Experts of a small language model: 48 experts in each of 14 layers.
Below are experts of layer 10 (counted from 0) of a mixture-of-experts language model. Rows are named router (the router's row for the expert), down (a neuron's output weights, with its number) and show model dimensions 64-127. Each number is 128 + 24 x the weight over its row's rms, rounded and kept within 0 to 255. Numbers have three digits each.
After each expert's rows: a language model's description of what the expert responds to. This comes from a sample of Wikipedia text that the model never trained on.

# expert 21
router:102113138145134109087113085170134153120133123093099135132108106125170146100131116197126125160116131144120159134079100127125117131117154121173083158090141146128100124130154134124171103076150103
down0:155091147115109068160118144132096125122117108125142092117173165124125127136132144132116139152109081143104123127122129107158121148079099109101160110144115122118093167146171110122108138125104154
down1:191148102156170131153095136141157110156154133167120111139123151109140144143112107128113124112141138092110106170126135157147119073091104123081170118105133095160111157155148151145097136151169133
down2:140142102161152121101117109139154113130105124141119156084108132135113152112157108145132181141113162173142135136088162130136121111151143123132135119094110110126097129139123166117083075112143100
down3:126104098119109074087112123135132122148125135175126109140130130140116125122160116147157117120150113149165149098149110104108114142081125154101107138112159153174107122128089127136097134120096127
down4:125116087151135122105120108118097122118099143143124133116127127116167095146131087116160120116160148144134142146124131142132126155138141133146100131140098112122113133127090149087106112124127147
down5:097146106097134155121153094077138166099169162157141150127137150130115157119090086129103147155123149139143122156143125165120127110145154125173129158087159088137181128146138106112139124153149120
Adverb endings and degree words, plus mid-word pieces, such as reasonably, otherwise, never, too, well-crafted, 't.

# expert 47
router:091134132149149118122106127169163151130142103117112133100135123146126139130155142137150100150118132093087122179103149103128097141123146073145091152085121165112107138148160123163150076123153124
down0:171132146118169095137153130140101123095105114147147127115154116136153140152175137105130108144123160118145124126149118183069130145154108140126110147149142117130116095090125100138128115152149123
down1:133113168091118115150204151105102114127120107111098147142137152114105071098112136156119101151138140126091085126129123094143084111120112155146130156137127174151069114115147150097138121138129138
down2:134137093129091151131108166117167118134130129162117097152134132124133139121146114124103149166135085142120078125128067115110148131137152118180097150218180106141102130165134152128135140150158157
down3:129116127145145125159085172134133156130107143146114122115152113141156143115186164153178142118145116125095161139117143120091126111120132154085168132144102139121121151118128102113151125146146106
down4:112155147118132123119084144135131092130146142100111148130135132135121111195133133143138100079158128097091100133070157146129153164125102153174145108144135131112117118146096129154133134095167133
down5:162173110120110150148158134111113153128126147124187139126179143148128113129127145104094128128137087128101119135124124112132126131104131156102073085057148149135145115118129096095098127093095148
A single capital letter beginning a surname or proper name after a first name: Payton Pritchard, Gerwyn Price, Paul Tillich, Bolshevik.

# expert 11
router:078157154158133087136128106135136133101143118111106128084095091138135134098154127161141088138104143109117148166092120118109075124141148117138125142117104133120138125155167133138153098118180123
down0:172099114145112142176146132112178136121103121129135105115103130096125145093088116124146127105122151181126093116128145084112172124142142090095141109153161174117178141130154113134103138133103120
down1:120135101148111132147122135118121115164145129105124150120110131142099094159110070123144119142136117154202126090126171128109122063131149145103101102125139098112145103099143163101120162136138127
down2:139125072145102158108124117212172123171153140135106121121112135071149136102123110166128162126090140109165133153135100124145148137108131139142140117158093121104141120158126104162084121116153106
down3:135063144138136111130136120129123123147150124091181107150093098097148131111121137146160105139091117139097163137140136136146132132122140106162159094144140152101125104189100131122135131133123117
down4:123143119166161128099129112124126089133119141122126155136157125133126135122087115117071178162148178074087130125114154135091147130129138129114074121126120149090069159162090107101104129149078139
down5:117119181135084097107143130129160103061094117117124149113118191131141136154143137074117164112133103172129129127091123166134133149122128143113087121121080130138117106107133126169112129160144145
The preposition on (also in, at) right before a date, plus event verbs like born, died, released: met on 6 March.

# expert 39
router:065125148128111131139116125136133148099110120120127142081115124132130150148163060101133115161145117097102132148116109083102096141116127115131107158109130135114127150144162062151149089103154134
down0:155158125115122160134155117117132070115117131114152136167128116115138113125159117092139085114130121151116119161149153184121152119115138144174114156139105090087164184147130103124153153121152145
down1:105145121159131135117089112148097086147126095126110099146143100133132144130110133119114137104104121114114136124170128124113134146116142108136160100094157117127159127120130141115116099104119140
down2:149137100123164182133084135127105159110136147107158157163142161139119150097169108125147157118088114101113136134075104187132163126120115089167105130120114141145143138164144102165134125128146116
down3:139122105109148121104136121137186072140117109145146127095142059171127112183125131141194126172157140126116111145102128139130126154115140172135135155073139112153087161104130114118117151107150098
down4:107109165127154148094102097132128118107146105142151161119148129134119096112118116121104111099116184140105144147147129145182127117123143076140143103138124098063122106171114123101115152119118095
down5:118138098104126158131141162115089129139170189153178115088120128140158160131109101140098112180142135130097105142106095106083110137143132125127166145145165139135132080111140105115126135161107118
Line breaks and first letters opening an article's lead or a section after a title or heading: Abraham, Copelatus, Darey after ==.

# expert 41
router:135120160162131115121117139158163140138079131108080135116108115166146143087144113123140118115104133100107142151121099124105096143141133099147105120097101208114125155111140116160146116083151105
down0:161095113085103169131146131130130135134137092141135097149100126188093157150123138119144130127123061143112128123122139125161137087158138168157106134092111116162136104136124119148149161164106156
down1:142123112140106160096118144094102103159084112142149142173126111123094121119152116120098096155145116119148146134144110134128141160140162148160128169125141163128183134123140122185161100144136114
down2:139133165130109128144121133171104106130154108127170129147157152148134137139135123137150140134148096134160171120101166157135152128098114146110129156132122135119146111132212116143168113146128153
down3:120169127121104179132158113120134134122076180141184179159127094127132088122129117176112128152106102107082124135141119108089145100121171124162139148129123132125104162084136105107135109112130143
down4:132160125143133130142123156107102152153139148153119125160079126169154095172121127147104099124130164116117124116158136140112115099116095113149083136055109110129144149116150122136136165111097068
down5:140154121097110106139093119156094128127176143134153140125144149151125138136134112095122116166131091127148158149136138133079125092136122104146178104076155118101077112145094142129110118122122092
Verbs and their endings after a person's name or he in biography narrative, such as moved, worked, served, travelled.

# expert 45
router:119144163154142103089101114177152132092113143082079158126135103147137156084137116151115102141116130072115125143087112149110132121136162103168105141133119151099118119138140105124171084125143118
down0:140111095096126128145137108117101147119190123176125118112099110111102129094153122155145160121084136084176148112114105131117147127140127083102135125094134120092143124142110132178134127091139146
down1:101113149146114138146105134130117059153136085160132130119135112152183101159142163082094154144120160074126102148118134141143119128127145163090126143118152118109158153187107123146074101098115159
down2:127148130143133107137119146132154146152058134081131123146135149135136106132118113129108160153150137148106162130103117147130140137128128124099124162107100195087132102141120086096169091134102122
down3:133080116113149140096090079140131120162133093125148109084153131106134135114118125116153105127114152128080115120111108105114129123144093082131150149114145152132106143149153153147138121149107172
down4:156159161141133140137108114123112155138121133139156140138140124152127111107172135171113109133118112140134135130097145102157127117128162136115161154102126176085086137120125136157139125095109166
down5:095168120111083136155125150087125100121126168135100125143134157171128113151136132154150169113172146082153111147131075099136156108132151114133116125082172118126113133135108092160123107128130152
Prepositions, mostly in, plus at, during and throughout, and sentence-opening In, introducing places, times and keys.

# expert 15
router:124105160179118097104080119159175148120124145100113123133121139137146140128132122147133089126111138115124166169112135137117120150128158101144135144119102134107121122132141092146170134101173131
down0:127110132127139108097176127133183121141115095135144145154128131134117108113101155080095117118095152128146132125143147134087139064171148087152183138157167087103146150092085141149092123119132153
down1:135121159169106120168084118093112138070124156150184183119171155123150151155122125130119104127136161136106130123125130154125101128106151090077163124157165127130168128143129179126167130134172104
down2:080125119114144124165138112164123107113169133159135136171138121103148115128099150120114135127127169138127124154116115161163117119148162145115142124111095125108129134132142131095102186134112132
down3:144105142121129122114151102106146116132120089151114155113128149117082126127125144109094126138092123178171118144147097142107100154146134138098154148118144099169135119166111151090115109157089124
down4:119129129125156141146131155120131175096128140117140130125117154178120124102125156149082160191097116140107166148122129126122192150118141180089140112124146103133123129107128134129098112147122154
down5:155133127126110150135127104152182111178157078130133108126140114085081109149154132149115128173133144139141084160136157132142154104128104113092122165127125120145133117138113097147159138165093162
Percent signs and decimal digits in census demographic statistics, plus clause-separating commas mid-sentence: 1.9%, 20.4% under the age, Enright, the.

# expert 31
router:108151136145140110132112107170145150132103111095116129116136099146157147091143120088130049158115165116103138135094123105103125145132142091151101152138126185129125148154140123146137085087120107
down0:112104123130089170084140101128140122146138140111119141155122161157103144120167114133144176159124114108134107128139134153135118112138171125122129109130156108184098106086121085128128104140148100
down1:121121125113147157112144125128133123139130155106137100089142123187098115142098123121113153151116104184125120118126089098155116134111094134151123156099138112102106129183176188121135123082140128
down2:109165140151122126141146133125173112135137119113132163145086126148119140129126140117143136117134108130124115109138078101118146119149113146161094114136114117148108139121119090122146139146097103
down3:170132123120158111116129100125127106120154104114158150157090071123118127146125086108176118125060131128127142134137147096148117179096071126157100116133134125121143124101088177127104121181148140
down4:100099093127175089124157136144075140184122148156149094151179138123079136073106140132112128108119147124126117181087133157106155080104161082137117128128088134136122102105148161136116099085118134
down5:126148108126135110110099124129164118093114150114033163185115147119125125113139133127156111108117102131157136096125137122152117134113141180104122104108070097122125126127093092155158119150176117
Lowercase first letters or pieces starting a word, especially title words: vice-president, executive, veteran, commander, parish, arch-enemies.

# expert 34
router:097149126119117107111113092145112129123101126078112126123118137171160163100127115133108109138103155123128131143074096099103099124112129137116105135137161151100118128146132128127124102125113070
down0:095098106133073120148105095112099059152114163149102138143131136149131145101123134125091120143120135150127188160147138128129089154148112103150106178137129088130126120123109147131104121137122114
down1:152118153133102121119129127119162141120102138128149094139083112182129101162141147136113129103135129136146145138089122148143110123112130116147097138127095130117132113137103131139099160130108114
down2:126123130134163126130191134123127111128131126094103120136136119142104129108114127148133144145139129112165109109090104147117109091119130137123147082123178119098108127120105150124141105128102099
down3:100131134140100136126155162131086116114087100126131164170097113105150179117146133150137165104099178141150102134142143132143171090109126166174141110145146127126108141123170121114176149144148172
down4:131128114137089069145141127136134152095125155119124174144119134133121136146148118093128170144147101127134135121119122103124114149092127110087138187140086134113123164152144110144116116130116149
down5:091082157125136114103161116138116168098170120114140161101095155078199161147139160147116130115168103142133103105167107126139141137138138075145101112154155120144119132141123140107125102098140105
Word-initial pieces of common nouns and prefixes in film and release contexts, such as post(ers), pre(miered), screen(writer), video, interview.

# expert 3
router:123122168172129117098105150141119138120094083088135165109114107122155133103153109142103117148133131084137150150071107141114088149137129120151099148143131181094117136141140085129182137123155103
down0:154115111093100125188088150156130181151150122103065104157118138121097144098126170131121159172131133145158129055099126143154146153136137099125148119150110179103114125151112146152101109128131117
down1:139155105142136156117135099130120140101138143144111127126145139097131079164146155137077094167104115127128163138187137164111156149110139136113153137134085141140127141146081105111140126110149125
down2:135130162087129073136139104165118138104117102176140103068074122132140112096135097156155123134143112119099150123113133148081139136126159146120159153140092088139143130150138112099126095100113092
down3:130117131136122154121111142137142154141122120115106091140114159161119122142112083125119163128131134157132132114067109128134151089173115145108139131119133079136162102129108131124119092148123137
down4:166148117140138075187117107177124143151119136164107105105137097162126139144087156102161120117116107117084121146133147144137122103135121096097143124121141155106165137144110097103133165115103170
down5:085144104093109141141131119155150112111051081096112108156102144125114113141159106151139139140117144101130152107138086107134128155154139139132077124136147113153118109145144140126113123084095126
Line breaks, dashes and label words opening infobox fields and headings, such as Personal information, Born, Website, Location.

# expert 4
router:107126156150120116115116109150142180139126076125115166102119115151113146078121121134141110137118142122138164153125122100102118134116134085147112153111127163127118111124145108095144112098115121
down0:132136098134151151100103135134097147089154149120123128118161168131132131113153124127128130084090099155138102113159087144131129094102102138123144142143113125134092085101126110141099090112141117
down1:128150099168100135103153141126125132135109156152147122129163130135139144183143097147112108144163131101086112122140104071102137120148108133166139119112119144131136123106136119125135143127156112
down2:122133132148144136146140093144128095102142150157134097135158158140154139149069136103107125126107115140136138129103174145167133126146107126087149096109123157108139121151130105150164111117096149
down3:092131092103128120087102105113110121156084155119120108131125087155113129114113141139131094158108149161114082127138115181102166104148150154111143115078151095164092132113115120113139132132103127
down4:093155121113104149133122162093122109163163121159129137135146115103126116140096148113131123103111133136125159155182137157166109110119187139116129140121193092125131122100159170148120129137136094
down5:099128130127096133121143143153133119105125144165109181134123135158132111139107103129143119102118158124160152133166108109169120093094145146145134156139125063131151124178123118135067086155156126
Word-starts of negative or intensity words like dec(ade), dis, inj, fail, canc, serious, severe, plus Polish ł/ś pieces in names.

# expert 43
router:101117121161143094137121116145138168139138102106121123120116132132172158099121120128123104125078164128109175151102131139105119141137168104150088123103119130114119136142128091115152133086155117
down0:157140109144163117080096110130103138107137152153149116146138152137158124141134087101112153131144135119148119151131086114128135120159104123143140117147116099108135143156106148105158120090142140
down1:159146130119109147109095115119076193165149119134088153154192124154130101123109113099132116110132089167117143123093148111111139175153111135150114145102112097179135142130082142091160120105163115
down2:080099112139155195130143111084119082127138099162117112138115107161132127110143173159130188135130091132122133116132122111135132123144099089101137131117141147141097156119138141110130123154125113
down3:152126153116129110128130163131156153126135124147114108154113116090089114100146123127163138138125162156102111132151148162100108093137173123129119098166154121125122131128141125142122126103121163
down4:097162131118138123072153145133162164079156137160143120191152100134133134121171124128112113159140111114108129152142123101098134140104118058129121085182154127151107164118153099115145122150120122
down5:104141117125128132120117124114105154119122127135128134170128142096172112174164106141092160121167117147134116135080119112123117148111192111105151153160149087138105134137073126147124144133084150
Adverbs like originally, often, especially, the word as in known as or published as, plus blank table cells and pipes.

# expert 40
router:098098155125111137123092093135141140114086115131129132092141116134146147097132132130113094170124143077118152164130119100102129158149132096126138127111116169125115129118139125143153076128156099
down0:167124122129134129162148102135087125136137095119110113138110182121131084110149165152127086109119149135175122100149096081136138146108126085151127126135157106142082113145113143151157141141113123
down1:188116128102136111132166134119106120092134115094123132119113126115137147149164090129108092134179141174135157168117145136144127104117127112155140120123168111114107128131184129124142159111073133
down2:105141122137131127096090149116061107101118126159134135164174107104150109101103131105113087102147112125154147124108144155120128100158134138091088121118101136091102132147116095181134107145111126
down3:104150110097124100154120115121137131114129122127124093164128173118140165148118158141166129152113121112129113159148088141126102114156132124127107137126119100123116134137111148163168120101142176
down4:105104088116110108125131124120068106137135140136157137095126144111124117138178161103111160110139128100076161143145116131134159105067161078142150135115124110187137170120083135101140082119115140
down5:129131084149113178099122109125126137126092109131132138142174156131155127146136085146119083089119136141128156104168123143125158107141180081142119133136107140130145100135125086128130139113131127
Short opening pieces of longer words after an article or Latin genus name, e.g. sp, pl, fl, sil(very), ob(ovate), m(ucronata), in taxonomic descriptions.